From a checkpoint of a small mixture-of-experts model trained on Wikipedia.
Size: width 192, vocabulary 8192.
Below are experts of layer 5 (counted from 0) of a mixture-of-experts language model. Rows are named router (the router's row for the expert), gate (a neuron's input weights, with its number), up (a neuron's input weights, with its number), down (a neuron's output weights, with its number) and show model dimensions 0-191. Each number is 50 + 12 x the weight over its row's rms, rounded and kept within 0 to 99.
After each expert's rows: a language model's description of what the expert responds to. This comes from a sample of Wikipedia text that the model never trained on.

# expert 29
router:42 36 43 56 23 18 52 81 36 46 61 59 17 58 51 27 49 59 60 61 38 32 36 48 59 66 76 47 59 52 60 32 57 41 41 53 49 55 46 36 38 45 41 41 49 51 37 28 68 63 52 63 36 56 51 39 42 55 40 65 50 60 59 26 70 62 35 45 67 41 22 41 58 49 47 41 40 50 44 45 39 59 52 55 40 47 43 54 63 48 47 54 63 52 72 58 34 46 56 59 52 47 44 71 48 51 62 43 47 53 31 43 65 41 75 60 56 44 41 50 34 49 39 27 45 29 45 58 62 70 52 65 56 42 49 65 50 26 31 55 39 50 40 62 44 57 65 52 31 44 55 48 61 60 61 45 36 57 39 45 46 53 63 18 47 57 59 31 73 50 71 41 39 53 42 63 64 44 59 53 48 57 61 27 42 50 49 62 53 51 40 47
gate3:45 48 64 58 27 44 67 61 58 47 56 46 42 33 51 56 74 53 53 61 24 38 40 64 47 77 54 58 58 47 49 39 50 68 61 55 48 58 52 51 44 70 30 45 45 75 47 52 59 50 44 41 38 65 62 39 56 59 34 38 32 45 35 36 51 47 43 31 35 65 47 45 35 59 56 55 57 62 45 53 53 54 55 64 41 39 50 50 49 47 52 56 67 58 63 47 28 44 56 50 52 53 58 53 52 42 59 42 56 56 39 72 78 46 56 39 56 37 33 58 38 57 64 54 01 43 51 52 49 30 54 55 77 50 58 50 42 46 36 56 55 71 43 37 45 33 37 60 20 77 54 38 49 32 58 54 58 39 56 59 42 30 41 43 47 52 79 46 52 44 52 40 76 53 36 51 70 41 62 30 48 41 62 34 44 40 51 39 51 32 68 61
up3:14 39 52 69 30 57 55 51 52 52 50 45 47 20 46 47 47 43 46 49 42 35 45 47 42 58 58 50 16 52 38 51 35 48 64 53 39 58 46 52 43 40 44 47 52 51 49 52 42 71 51 41 46 06 52 45 78 52 60 55 41 43 56 48 48 53 43 44 41 79 53 70 56 72 39 55 53 50 34 58 53 45 62 67 72 54 44 51 47 44 54 56 59 62 64 34 64 49 36 35 56 32 32 51 69 65 58 92 45 56 45 74 59 45 48 44 67 55 52 61 58 47 65 45 45 48 54 40 64 49 61 34 48 58 57 57 50 35 46 52 47 62 19 64 45 41 41 82 38 61 36 46 45 42 44 43 45 53 35 55 59 42 75 58 43 35 29 50 58 31 45 53 54 37 36 63 36 48 62 49 40 52 49 37 46 56 54 58 67 29 57 45
down3:54 56 46 48 40 36 56 62 38 55 58 39 47 45 54 40 62 53 60 29 39 39 66 57 65 79 75 43 47 71 59 54 76 56 39 51 38 35 42 59 29 41 43 56 50 55 52 61 43 41 49 59 47 50 52 44 25 40 32 48 60 20 46 39 41 50 56 47 52 63 43 30 79 22 62 47 49 43 62 32 51 54 42 44 51 55 55 47 41 61 42 45 46 50 55 52 13 60 60 67 40 40 30 48 23 57 52 33 54 55 52 55 39 50 33 43 56 55 34 44 48 48 60 75 58 58 52 43 34 61 61 67 51 61 44 39 13 58 41 52 57 46 60 42 67 57 48 37 41 49 34 53 53 67 34 37 70 51 46 74 60 68 24 45 49 50 60 55 52 65 46 53 62 34 64 58 60 50 47 57 50 70 46 58 47 37 80 54 53 63 59 53
Description: Final pieces of Latin genus and family names in species articles (Cerambycidae, -us, -ae, -ensis), plus endings of foreign place and club names.

# expert 60
router:28 43 37 35 44 21 44 62 33 60 49 50 07 32 53 50 61 63 61 54 52 33 44 46 58 64 69 29 49 49 73 52 55 55 55 54 51 57 44 64 49 29 58 51 54 55 48 43 71 59 70 50 41 50 42 68 54 51 41 55 54 54 59 61 48 33 41 60 58 56 35 41 42 22 43 36 27 52 39 57 67 66 66 37 41 49 31 42 57 53 41 54 54 44 68 46 29 53 46 61 47 63 27 62 51 33 46 52 69 27 42 53 66 54 83 64 40 62 58 44 49 62 56 48 62 22 46 37 53 64 62 64 55 61 50 39 45 45 39 55 56 38 36 50 65 72 63 54 33 57 51 51 65 60 54 43 56 64 71 48 49 77 61 26 55 51 48 47 59 61 62 50 29 47 51 44 46 23 48 48 35 54 37 44 60 55 52 46 49 52 56 53
gate7:60 27 60 44 52 35 48 55 55 35 45 41 44 55 46 29 55 57 50 55 59 44 54 48 34 54 61 50 58 62 41 25 82 37 61 45 62 57 32 22 37 25 52 50 47 51 35 55 37 71 30 54 53 55 57 49 40 60 49 56 53 46 58 55 42 31 41 39 59 53 63 27 51 63 37 48 51 81 72 69 66 68 59 33 50 39 51 47 50 49 65 61 67 57 54 38 76 76 49 42 50 62 56 56 59 43 75 36 51 30 36 51 56 48 43 42 37 88 44 53 45 63 52 48 41 43 61 46 47 51 46 60 44 34 49 57 55 65 30 48 27 47 42 34 53 51 47 48 49 63 55 53 40 80 42 51 58 38 38 26 58 38 50 44 66 60 66 36 56 60 54 60 53 62 69 52 60 54 63 45 41 44 36 53 52 74 46 42 41 37 73 51
up7:51 28 65 47 45 46 53 49 63 44 39 54 53 55 40 39 41 57 50 67 62 45 45 66 55 59 56 40 40 54 27 60 59 55 68 58 67 58 45 37 35 57 53 51 39 54 41 46 40 51 37 51 46 42 61 65 62 55 45 50 51 45 45 62 22 38 58 34 58 45 72 46 29 55 84 47 55 52 54 47 52 62 50 46 48 43 49 46 49 45 39 57 45 47 54 38 66 53 57 18 47 60 50 42 59 37 72 48 97 41 45 54 60 59 34 40 74 68 58 56 43 48 62 63 54 49 60 57 61 46 61 53 51 50 57 46 62 67 53 44 60 56 46 34 55 54 62 56 57 63 33 60 33 48 46 53 34 44 49 37 55 54 46 48 48 52 44 52 53 53 44 67 30 66 76 25 52 54 70 41 25 61 40 67 63 49 51 95 58 39 59 91
down7:73 42 48 59 61 45 58 66 59 62 68 30 58 68 26 27 45 64 47 74 43 50 36 51 49 41 41 35 71 53 36 32 53 44 78 44 42 43 78 62 39 48 73 38 51 52 24 52 43 71 49 68 40 40 38 56 42 44 60 62 61 38 63 42 71 36 41 37 52 44 48 45 53 55 55 62 58 42 37 60 46 67 67 36 38 54 42 34 35 60 60 75 50 54 45 32 63 48 50 55 55 46 48 47 48 69 48 68 56 44 48 40 41 54 18 47 45 68 24 37 62 66 45 47 50 51 38 40 49 55 62 68 46 52 52 54 50 47 63 36 59 69 40 48 45 57 32 54 51 55 82 51 38 42 35 72 56 53 37 43 49 60 66 56 59 60 55 66 49 35 57 48 59 63 47 49 49 68 40 59 53 43 55 76 34 42 68 62 32 51 57 44
Description: Plural nouns for groups of people such as men, women, children, and the "n" of "Women's" in medal records.

# expert 44
router:47 34 32 47 28 31 44 50 27 43 67 39 34 53 54 51 47 44 50 64 62 51 44 45 60 86 50 52 49 29 47 33 77 38 37 39 49 73 41 35 64 51 60 56 52 58 42 50 67 57 54 62 42 52 35 47 53 58 50 57 50 47 69 46 53 30 44 51 78 48 41 54 57 52 50 36 34 65 34 42 67 67 47 34 49 54 25 58 72 60 52 56 51 57 75 46 46 63 56 45 60 52 52 62 63 54 58 40 56 51 40 63 60 34 66 46 46 48 57 62 53 52 51 20 44 05 54 64 60 69 46 52 55 50 41 52 38 37 37 63 33 28 38 72 37 53 48 51 48 35 49 49 50 55 52 37 52 57 65 47 30 54 48 19 81 44 45 33 57 33 61 45 39 48 53 54 62 33 44 48 61 45 44 48 52 43 42 54 61 64 44 47
gate0:61 46 52 42 46 41 63 45 49 30 63 38 54 51 45 47 76 48 62 63 41 58 66 60 31 44 29 60 51 69 49 66 54 70 46 47 59 60 36 46 53 50 49 33 52 34 51 35 61 44 45 60 60 42 43 58 63 56 36 64 52 70 78 46 77 46 47 53 61 47 52 43 41 40 57 38 50 51 37 39 53 53 53 32 60 52 48 54 58 53 52 57 47 49 43 63 38 48 71 49 53 56 36 46 38 58 43 66 61 50 60 46 64 25 47 40 49 64 54 59 45 41 70 51 09 45 62 49 59 68 41 52 56 71 26 75 47 48 61 40 42 55 70 45 58 47 40 39 46 60 42 54 61 40 14 50 66 68 39 65 21 82 60 55 55 57 24 27 52 54 53 34 36 54 53 31 38 53 72 42 61 49 37 29 39 47 57 44 46 53 44 35
up0:55 47 43 62 68 56 64 48 68 65 42 62 53 44 60 60 45 55 32 56 50 45 65 47 49 39 47 52 41 46 50 35 50 36 48 28 31 45 67 54 46 50 47 52 19 53 39 55 59 55 50 51 45 49 57 38 26 56 52 43 65 46 49 66 43 61 25 51 49 45 50 44 49 49 42 60 45 36 64 49 51 64 48 53 43 53 47 57 61 50 19 51 36 50 41 34 60 49 30 32 60 43 61 67 49 72 42 99 51 64 42 41 48 53 46 34 61 35 39 48 59 58 48 40 63 57 62 38 66 40 60 87 51 43 50 45 61 48 60 65 48 66 39 75 50 52 49 60 62 39 65 81 42 73 67 68 18 49 36 36 52 35 54 61 52 46 44 65 53 65 51 50 56 46 61 30 45 46 25 60 32 42 59 55 42 32 54 56 52 36 59 49
down0:54 68 63 36 77 54 77 36 51 50 44 49 70 49 58 59 63 64 33 48 54 63 52 33 53 49 50 63 54 56 35 48 54 49 59 49 51 44 42 37 46 67 68 43 57 52 65 61 52 46 48 54 35 53 49 69 55 48 38 54 07 56 42 48 51 57 61 53 53 47 64 86 48 43 55 37 45 73 27 61 42 57 46 65 49 78 45 58 51 33 61 70 60 42 65 42 49 34 46 47 59 49 69 55 62 41 56 53 62 51 69 36 57 58 78 42 55 45 55 36 90 57 75 58 52 58 58 60 72 37 44 44 49 61 37 59 36 52 50 63 31 44 63 53 50 45 66 55 56 49 56 41 52 53 60 44 53 41 57 61 39 46 53 37 49 46 43 40 44 36 48 55 70 69 44 31 33 33 57 51 78 39 23 46 43 45 57 63 39 42 67 51
Description: Headings and infobox field names, plus the equals signs or line breaks closing them, such as Personal, Career, Preceded, Insecta, See also ==.

# expert 3
router:33 44 55 48 42 43 37 83 43 40 85 63 29 54 64 36 66 53 50 67 53 65 33 37 67 69 55 32 53 57 66 50 47 53 25 42 51 72 59 22 51 40 31 62 60 32 37 39 62 35 68 55 43 65 48 48 64 51 35 44 50 46 70 46 48 43 50 56 48 49 35 40 60 34 44 38 52 51 42 58 51 61 49 34 56 58 43 42 68 47 36 53 42 62 65 49 56 57 57 52 54 59 44 65 43 53 52 38 50 66 46 38 52 61 69 55 28 59 59 65 42 79 38 41 44 19 54 67 37 55 47 39 59 44 65 62 42 72 54 65 46 50 43 52 58 47 44 52 47 72 52 58 45 58 49 27 44 67 48 60 40 56 52 43 54 69 60 49 68 19 67 45 36 58 47 67 69 28 51 57 37 54 53 55 49 36 39 43 46 60 67 50
gate0:44 46 63 28 43 44 04 59 36 26 60 60 47 52 35 43 73 50 33 60 61 49 44 55 53 56 53 44 48 55 58 44 62 47 60 46 55 81 65 48 60 39 56 62 46 53 53 45 50 69 61 60 12 52 60 51 52 68 61 52 31 28 44 56 66 58 67 41 35 55 43 54 72 62 56 35 55 78 40 47 53 58 32 45 48 49 53 61 47 51 20 51 41 51 46 45 40 50 50 55 55 71 58 50 36 54 59 53 68 28 51 45 48 56 47 52 62 53 46 60 51 53 41 34 40 53 65 55 45 43 48 56 55 59 52 49 40 41 38 59 53 42 42 50 84 58 62 46 50 62 59 44 59 38 37 45 35 50 41 55 48 37 52 28 48 45 41 57 54 45 64 43 35 53 50 49 61 50 43 63 44 34 49 60 45 46 56 35 67 24 36 00
up0:52 59 77 46 62 55 58 56 56 45 31 36 41 42 57 21 56 48 45 45 55 53 41 62 53 53 30 78 43 43 34 47 62 60 44 44 44 69 38 24 52 40 65 41 53 46 36 71 68 43 47 67 48 51 68 31 75 54 41 56 83 45 65 70 40 43 57 58 63 50 80 51 43 50 35 42 48 36 48 43 64 58 58 68 35 45 48 52 43 40 67 43 55 56 41 67 57 74 53 39 75 46 50 56 55 51 53 52 26 52 58 49 40 49 56 49 59 56 60 40 37 48 46 35 43 39 35 64 58 49 54 62 58 53 66 43 67 42 57 58 35 56 25 43 57 37 46 29 65 35 62 53 53 58 32 65 49 63 54 56 31 50 59 46 60 30 79 74 55 35 51 37 46 32 44 66 44 70 52 63 48 73 56 45 48 40 47 43 43 42 46 43
down0:58 30 48 61 65 64 63 42 50 93 48 47 54 44 44 33 55 52 61 58 61 47 46 64 45 71 85 36 61 26 32 39 51 61 47 42 48 53 61 58 54 53 42 45 38 52 58 58 49 29 31 60 52 44 53 48 59 53 34 52 70 60 41 44 37 64 59 41 63 55 47 66 48 48 49 68 55 53 38 63 57 37 63 56 54 45 46 52 57 40 56 38 41 71 45 59 62 74 41 59 46 40 41 54 50 56 39 44 46 43 51 38 46 44 44 34 58 34 73 70 67 37 41 50 65 51 14 42 59 42 54 36 30 42 74 66 50 34 55 40 57 46 51 50 72 29 40 46 58 43 48 70 55 41 62 57 62 68 49 52 57 44 62 48 35 69 63 34 48 66 81 41 52 56 51 56 33 24 23 36 48 47 39 52 43 61 39 57 41 53 59 55
Description: Equals signs in section headings like ==Career== or ===League table===, plus some word pieces and "See also" lines.

# expert 46
router:33 35 35 64 47 18 53 83 37 48 87 47 36 62 54 29 40 78 49 50 51 49 41 58 59 66 61 42 49 47 52 55 54 50 49 48 52 63 40 42 38 26 32 39 58 37 39 60 38 42 53 69 44 58 40 58 51 46 52 68 44 61 37 56 54 40 32 47 52 45 38 26 60 39 65 48 48 60 50 73 50 70 54 43 55 37 51 51 47 57 65 59 64 43 84 54 46 49 43 50 46 65 51 59 61 52 46 36 49 52 42 68 47 56 62 64 56 57 67 32 50 70 69 44 44 30 36 45 54 61 45 43 57 57 47 62 56 54 33 46 27 49 35 45 37 28 34 47 35 33 48 54 59 50 45 33 29 55 49 45 55 49 56 38 63 73 57 42 63 20 65 62 26 60 47 66 55 30 63 68 52 56 59 49 69 48 49 46 47 53 50 47
gate0:47 49 34 42 68 51 41 52 67 52 45 60 49 63 60 37 35 64 74 38 43 69 49 35 58 56 56 62 72 46 67 53 33 38 20 33 41 53 38 64 34 35 34 45 43 39 68 48 37 69 43 49 54 49 44 55 55 65 62 55 62 50 53 29 34 55 38 50 61 39 42 72 61 53 47 48 56 77 24 50 42 49 37 47 34 31 49 32 48 67 48 57 35 34 65 55 61 53 65 41 42 39 57 67 55 57 71 38 52 11 27 57 45 59 60 53 49 59 48 49 58 59 58 46 67 36 38 55 47 50 48 52 34 66 65 43 49 45 46 49 67 36 45 49 42 49 24 54 43 48 49 57 71 42 58 38 36 54 42 49 63 49 72 33 65 57 50 58 75 60 56 55 54 45 51 43 42 43 55 68 33 61 57 48 77 45 33 40 53 46 51 22
up0:40 33 51 40 48 51 40 49 69 59 38 58 40 38 53 55 75 56 88 60 59 64 50 63 39 45 44 71 72 42 50 79 51 51 48 69 53 53 31 48 39 51 15 43 59 44 51 42 51 52 65 48 49 48 48 59 61 61 53 51 57 44 51 43 47 58 57 58 39 56 51 51 59 46 53 40 53 50 51 38 38 48 60 51 31 31 55 32 41 54 59 62 62 56 55 39 56 56 48 49 68 50 45 57 54 42 68 54 57 41 35 93 40 58 54 70 37 73 48 46 42 45 54 52 64 46 43 30 45 42 49 27 37 44 52 45 60 55 68 69 26 48 52 49 44 14 51 57 63 55 37 88 57 49 60 41 29 59 54 52 54 31 56 33 52 62 31 47 61 53 64 61 31 43 46 50 50 59 50 64 54 53 66 44 53 68 39 51 33 45 72 68
down0:70 40 58 58 28 49 70 55 45 53 56 54 45 61 26 53 41 52 40 40 54 59 60 47 55 69 69 30 31 56 54 71 53 47 56 42 48 43 28 45 62 60 52 29 61 56 63 37 61 51 42 59 44 60 54 58 28 65 69 49 78 27 68 48 43 31 42 44 43 60 30 74 55 47 68 48 55 55 58 63 53 76 66 65 38 60 62 51 65 54 43 53 39 36 54 48 48 78 43 71 54 50 47 43 31 40 46 63 43 59 49 35 17 50 46 37 62 37 48 47 47 57 47 52 65 65 52 69 68 71 49 54 52 52 67 47 60 63 43 60 55 56 35 61 37 69 57 62 65 37 50 66 48 73 45 47 50 61 50 45 52 42 33 53 59 36 48 40 54 27 63 44 28 48 35 60 37 68 72 54 35 48 69 41 51 42 50 56 30 52 47 56
Description: Word-internal syllables ending in i, like vi, ni, ti, si, in Latin species names and Italian or foreign surnames (sexspinis, Gravier, Constantini).

# expert 32
router:36 57 35 50 46 25 30 65 51 76 65 72 32 49 62 47 50 41 44 58 49 43 52 40 51 58 30 54 52 48 54 30 45 47 27 52 50 64 53 63 67 38 34 40 50 30 21 54 32 49 75 51 58 45 43 54 43 50 55 50 55 46 68 53 80 65 46 62 36 49 43 44 55 52 48 56 52 67 29 45 52 50 67 40 68 50 02 54 63 62 48 59 57 53 63 53 38 47 60 59 45 61 39 48 60 41 49 46 52 52 18 42 78 48 71 73 61 70 53 50 51 52 30 58 48 27 45 54 52 72 57 53 61 61 36 41 64 40 43 57 35 48 44 46 43 42 62 63 44 36 43 49 47 61 40 42 37 65 51 45 56 56 53 38 70 61 38 55 76 59 77 45 60 67 43 55 54 45 44 55 53 62 54 29 50 62 53 46 41 54 51 56
gate0:55 51 42 40 72 29 48 40 50 58 56 65 35 52 55 61 83 53 52 47 47 56 57 67 60 56 65 46 65 50 41 40 87 55 62 52 38 51 83 46 67 46 39 45 47 49 49 63 47 62 77 43 52 50 46 49 44 63 53 58 49 41 54 53 61 50 27 43 43 58 32 42 62 57 71 47 61 40 32 56 48 20 53 56 28 44 34 60 41 36 44 36 44 56 68 57 34 40 57 54 69 60 36 57 54 51 56 77 57 62 49 59 69 56 60 76 51 47 60 46 73 52 67 64 69 39 40 47 64 60 51 42 63 67 47 42 44 67 49 31 57 50 45 52 52 72 73 62 44 48 71 48 48 56 63 71 53 54 60 21 40 58 55 51 47 51 35 44 74 63 77 57 69 60 41 50 66 53 52 60 55 50 34 46 52 49 44 44 43 48 52 51
up0:58 59 70 57 47 79 60 48 56 56 49 32 57 57 50 53 43 38 58 52 60 49 62 51 32 35 37 78 45 42 41 32 31 65 35 29 43 54 47 46 16 38 43 49 21 44 75 37 48 48 61 36 45 60 54 42 41 56 39 43 37 61 54 42 52 43 54 10 50 41 51 56 43 68 37 55 41 58 48 54 55 50 51 41 49 72 55 43 65 55 65 75 60 72 35 30 60 48 64 44 54 28 32 31 56 49 51 55 42 56 48 61 36 52 55 60 58 60 37 88 44 45 42 39 54 68 38 45 58 36 38 38 38 49 39 35 57 42 37 52 39 53 45 60 47 11 44 54 56 57 49 69 52 56 47 29 62 57 55 58 36 56 41 57 62 50 49 44 51 51 63 29 55 54 49 37 62 46 49 53 44 47 39 45 36 37 70 65 53 37 39 60
down0:54 67 53 47 47 57 44 44 45 67 54 43 64 38 46 54 48 60 62 47 53 50 45 39 38 40 61 54 46 47 71 74 51 57 53 49 59 63 53 33 17 59 45 61 46 54 52 32 61 80 29 49 53 35 32 36 43 70 57 57 41 43 39 36 33 42 56 44 47 42 41 68 30 50 52 35 58 45 46 52 65 31 46 37 73 46 67 56 69 48 25 62 37 30 78 48 52 49 59 34 48 49 57 54 54 52 67 47 12 55 47 60 22 49 44 38 42 71 53 49 37 53 49 49 44 47 46 39 19 61 47 50 39 40 11 59 43 35 43 51 51 60 57 58 49 55 48 45 63 67 41 77 51 67 57 27 54 62 43 59 47 52 44 43 57 62 29 45 36 40 56 42 47 60 69 39 60 28 50 60 49 37 47 52 61 53 57 54 59 46 64 53
Description: Pieces of German, Scandinavian and other European names and words, often with umlauts, such as ö, ä, å, Ein-e, Jen-s, and SWE/GER codes.

# expert 53
router:46 31 49 41 46 43 59 75 33 67 66 55 36 47 74 44 60 48 60 46 43 61 38 31 54 63 57 65 38 41 43 45 67 55 44 30 43 67 50 49 48 47 51 53 41 46 45 68 67 59 56 62 57 63 39 52 58 76 49 63 41 46 61 32 83 41 56 52 60 49 52 42 68 50 35 36 40 64 42 32 62 64 46 54 55 37 43 57 68 57 49 65 48 47 65 60 47 62 61 50 67 55 41 59 52 49 56 44 72 37 41 66 64 49 90 70 29 46 49 52 31 60 39 24 58 31 47 61 46 64 36 50 43 45 52 50 60 53 34 73 54 42 41 65 55 28 47 40 41 66 61 60 55 51 51 34 50 63 59 58 33 52 43 27 67 52 63 45 81 46 59 37 45 52 56 59 61 33 32 52 61 52 68 46 56 52 37 55 33 68 47 56
gate7:57 45 46 57 36 45 25 55 46 49 66 53 41 59 56 62 53 50 48 59 31 65 53 25 61 51 80 53 42 27 40 50 47 67 57 48 63 56 47 26 59 48 69 34 58 41 59 69 61 40 49 35 83 45 60 48 42 00 50 58 53 61 39 43 55 59 57 52 63 44 35 46 74 33 34 45 51 46 50 51 46 53 71 47 61 47 59 31 64 48 41 60 49 37 60 53 60 66 43 47 57 52 71 76 41 45 47 33 76 48 48 53 44 49 40 56 22 59 61 63 41 59 54 48 55 34 56 56 48 59 43 33 62 43 36 53 48 60 42 48 46 54 45 51 60 23 46 51 50 63 44 71 39 42 60 37 56 50 40 54 61 53 53 46 55 57 62 35 70 53 43 45 52 80 39 53 59 50 50 64 67 56 51 40 46 48 36 52 39 31 58 51
up7:48 59 16 50 72 62 50 67 38 41 52 64 48 58 39 65 44 32 48 67 48 51 71 41 40 66 72 45 45 55 45 59 52 71 34 56 51 48 40 42 58 38 50 50 42 58 40 55 43 57 71 60 40 49 48 59 47 39 42 55 38 36 46 58 60 35 31 35 61 57 40 46 65 53 47 43 64 40 18 58 28 49 37 50 52 35 46 60 50 35 56 39 55 43 56 30 57 70 63 57 42 68 58 50 41 42 41 52 53 45 55 46 45 52 59 53 67 26 58 45 45 67 43 59 37 68 57 29 44 51 59 75 66 46 40 74 67 61 59 52 60 31 42 49 56 61 49 58 61 46 37 30 46 50 58 53 58 56 26 84 50 43 34 48 67 43 49 66 33 44 60 68 39 72 77 52 43 81 68 41 40 53 56 61 45 74 41 55 55 47 62 49
down7:66 64 56 60 48 41 76 54 56 65 53 47 47 44 63 57 56 24 54 51 44 50 64 47 54 52 54 58 52 68 54 55 55 35 54 40 55 49 40 64 20 58 50 13 40 51 49 56 40 52 64 58 56 42 56 32 61 49 48 22 53 57 49 44 46 46 50 66 76 52 46 60 60 22 30 41 37 42 67 45 45 41 59 30 42 49 41 23 47 56 49 62 55 49 56 38 43 45 55 44 42 61 54 43 55 57 40 29 47 53 41 24 55 45 46 60 43 83 62 14 54 30 70 46 50 50 57 49 64 53 49 45 40 54 43 49 45 61 73 61 37 30 43 59 63 52 45 24 69 51 46 57 55 71 66 68 42 64 57 46 53 50 54 32 46 30 37 52 15 52 68 48 55 41 51 59 50 54 65 36 35 57 43 70 56 40 46 63 47 40 55 35
Description: Section heading text and equals signs in wiki headings, such as Career, Biography, See also, Results, plus parentheses in chart and population labels.

# expert 30
router:26 45 39 50 27 37 44 73 43 41 69 57 21 53 56 53 45 50 41 64 54 28 36 36 65 64 51 32 53 41 56 43 58 26 37 48 48 63 66 52 70 29 54 55 69 46 49 51 70 54 71 58 33 56 39 42 46 45 55 49 40 44 61 44 69 41 44 30 60 37 55 29 66 50 45 47 46 67 36 42 56 46 55 43 56 38 36 51 59 47 56 52 62 48 65 35 47 27 59 54 42 65 49 44 52 69 56 26 58 35 51 70 63 42 51 80 52 47 51 42 32 55 60 37 60 26 51 45 52 60 58 57 64 45 38 56 65 15 47 75 53 48 53 43 51 60 64 60 34 72 37 42 50 57 44 52 52 68 70 39 42 44 48 40 50 56 42 22 65 43 54 52 53 58 58 53 43 36 64 50 48 49 62 68 42 49 71 53 53 25 68 51
gate1:50 62 39 86 58 55 60 48 53 63 55 48 49 63 50 49 41 50 31 43 37 34 57 58 71 46 62 45 49 57 54 43 40 55 56 74 42 45 39 52 41 52 36 42 58 43 39 31 68 42 60 45 34 46 56 45 58 45 56 41 91 55 54 37 61 54 31 99 38 52 52 52 34 50 49 55 48 54 50 58 43 54 59 40 41 32 36 51 58 35 60 38 45 66 49 57 42 43 69 54 53 42 41 61 48 62 45 49 54 43 39 35 56 59 51 50 49 47 71 64 31 37 64 29 65 55 69 38 46 50 53 43 54 63 60 45 46 41 50 56 26 47 48 61 45 41 65 59 43 60 64 48 24 50 46 55 49 69 64 50 64 44 83 38 50 69 40 60 54 30 56 56 58 50 61 74 31 51 65 61 57 64 51 78 41 39 53 69 49 72 54 49
up1:53 42 44 78 53 51 41 55 43 46 45 23 38 41 43 43 24 32 49 50 31 41 43 44 67 51 46 52 70 47 65 38 64 49 47 59 31 53 55 51 37 46 41 66 32 58 41 41 65 53 55 37 52 50 53 47 42 55 50 50 34 59 38 61 99 49 48 70 56 47 70 53 64 61 53 36 58 49 35 43 51 30 47 45 68 60 52 57 64 55 45 42 52 55 51 53 32 54 48 57 43 43 45 64 47 60 63 58 23 54 53 66 46 63 47 56 68 47 59 55 46 49 67 64 32 45 72 61 60 58 37 46 48 47 77 49 49 37 49 52 56 39 52 47 60 45 68 63 55 64 51 54 58 65 49 57 23 80 45 43 55 41 33 52 45 67 37 55 63 40 67 66 65 22 52 68 41 51 52 55 36 48 37 58 44 26 60 59 72 61 74 45
down1:45 50 51 62 39 50 41 58 47 44 58 49 41 43 51 40 56 54 48 46 73 23 34 46 37 41 60 51 47 39 36 59 53 52 36 67 43 45 66 29 47 29 41 55 31 67 37 48 56 42 65 33 52 51 38 57 64 60 43 56 59 48 72 47 65 60 49 49 42 57 38 42 73 49 29 53 54 38 45 55 44 39 58 58 52 51 75 69 46 29 53 52 58 54 53 65 36 43 42 70 34 61 42 52 44 44 63 32 56 08 57 51 39 59 30 57 79 56 64 56 65 80 51 55 46 39 61 39 64 53 48 67 37 33 37 56 45 51 53 23 69 49 49 63 38 63 39 47 68 48 72 61 63 40 42 58 66 65 57 56 52 58 54 41 63 54 57 40 34 53 43 53 51 52 54 60 64 79 60 46 42 46 36 49 46 74 74 51 60 23 61 61
Description: Common nouns naming an entity type after the, his or a, such as album, company, wife, film, band, quartet.

# expert 59
router:42 40 15 63 39 29 61 69 49 77 73 62 18 49 67 45 51 52 49 75 46 54 52 50 53 59 53 48 64 55 64 32 67 55 53 45 51 68 54 57 55 37 43 33 62 47 38 61 53 48 67 68 67 49 37 46 43 51 60 35 27 50 66 61 72 58 35 54 56 62 54 54 53 43 46 39 44 72 68 64 58 46 69 52 52 45 35 54 50 43 47 56 49 66 68 50 43 47 48 53 60 53 31 54 68 57 59 37 73 45 42 51 67 48 83 66 48 49 52 52 40 52 57 51 52 31 50 45 66 67 46 70 67 39 62 44 35 49 49 58 54 60 38 49 55 40 57 50 26 40 49 44 48 56 40 56 43 63 57 39 53 50 56 37 70 48 41 46 96 53 79 54 46 66 33 44 57 49 63 63 59 57 41 44 59 67 56 38 43 52 54 44
gate0:64 49 43 61 38 56 73 58 49 38 53 37 41 55 48 51 59 51 58 48 22 51 44 33 47 65 58 53 34 65 31 65 52 54 55 84 46 56 60 60 64 49 54 39 65 45 75 62 73 45 55 42 29 44 44 45 69 52 69 49 24 48 55 39 56 51 49 62 73 66 45 47 40 64 54 26 52 46 50 53 48 62 62 43 44 65 61 36 57 52 56 61 40 43 63 59 54 42 57 41 50 55 35 41 55 43 36 44 41 47 54 37 34 45 66 65 41 33 49 41 11 41 63 41 49 38 48 35 48 55 56 59 61 58 57 56 28 37 53 63 66 34 32 48 73 43 46 42 38 71 40 55 37 67 24 55 58 75 37 50 28 59 42 31 65 66 51 50 48 49 83 68 37 43 56 47 48 42 45 52 49 48 59 47 61 53 59 73 58 64 55 65
up0:42 58 60 48 40 53 45 54 50 32 42 49 27 45 48 48 54 47 51 65 50 46 70 48 60 52 45 51 53 55 63 60 37 39 56 39 42 58 48 41 66 55 70 36 45 51 41 49 34 33 49 46 60 49 52 47 60 71 72 61 53 33 60 37 42 50 56 66 46 44 51 60 30 61 34 47 45 72 58 47 72 53 65 62 49 81 43 47 45 47 48 50 43 45 58 65 45 63 54 48 51 52 39 34 45 67 52 64 44 45 73 43 99 35 36 36 60 34 59 56 44 47 52 71 60 47 63 59 53 50 67 32 60 41 47 51 53 54 68 80 30 51 38 32 70 69 28 58 73 43 42 53 40 42 86 48 48 58 47 73 38 53 46 50 57 74 62 35 58 53 57 42 58 48 74 60 55 38 43 42 34 61 41 38 47 62 53 43 42 64 30 56
down0:38 61 62 52 58 40 32 59 67 49 42 58 44 58 48 74 44 44 42 57 47 63 35 60 50 43 45 55 78 35 46 63 43 57 43 51 22 55 66 50 36 35 57 39 39 34 52 53 24 52 57 51 60 42 73 86 51 49 56 53 46 56 49 40 44 33 58 51 42 54 60 49 44 39 63 42 46 82 44 60 58 48 57 40 45 50 49 39 21 62 71 52 31 59 50 56 68 47 41 52 52 46 35 33 57 41 46 43 49 27 71 46 53 21 44 67 70 65 39 39 45 37 70 32 60 33 52 52 42 46 54 47 73 49 55 58 52 27 38 61 42 38 39 72 48 27 27 52 61 45 43 58 46 45 48 59 45 60 59 46 38 40 62 26 72 48 50 38 49 42 56 36 47 57 40 48 47 37 35 50 36 52 56 52 41 42 70 74 58 65 73 38
Description: Middle syllables and accented letters inside non-English names and words, such as Hrímnir, Fagerström, Šentjernej, Suchinda.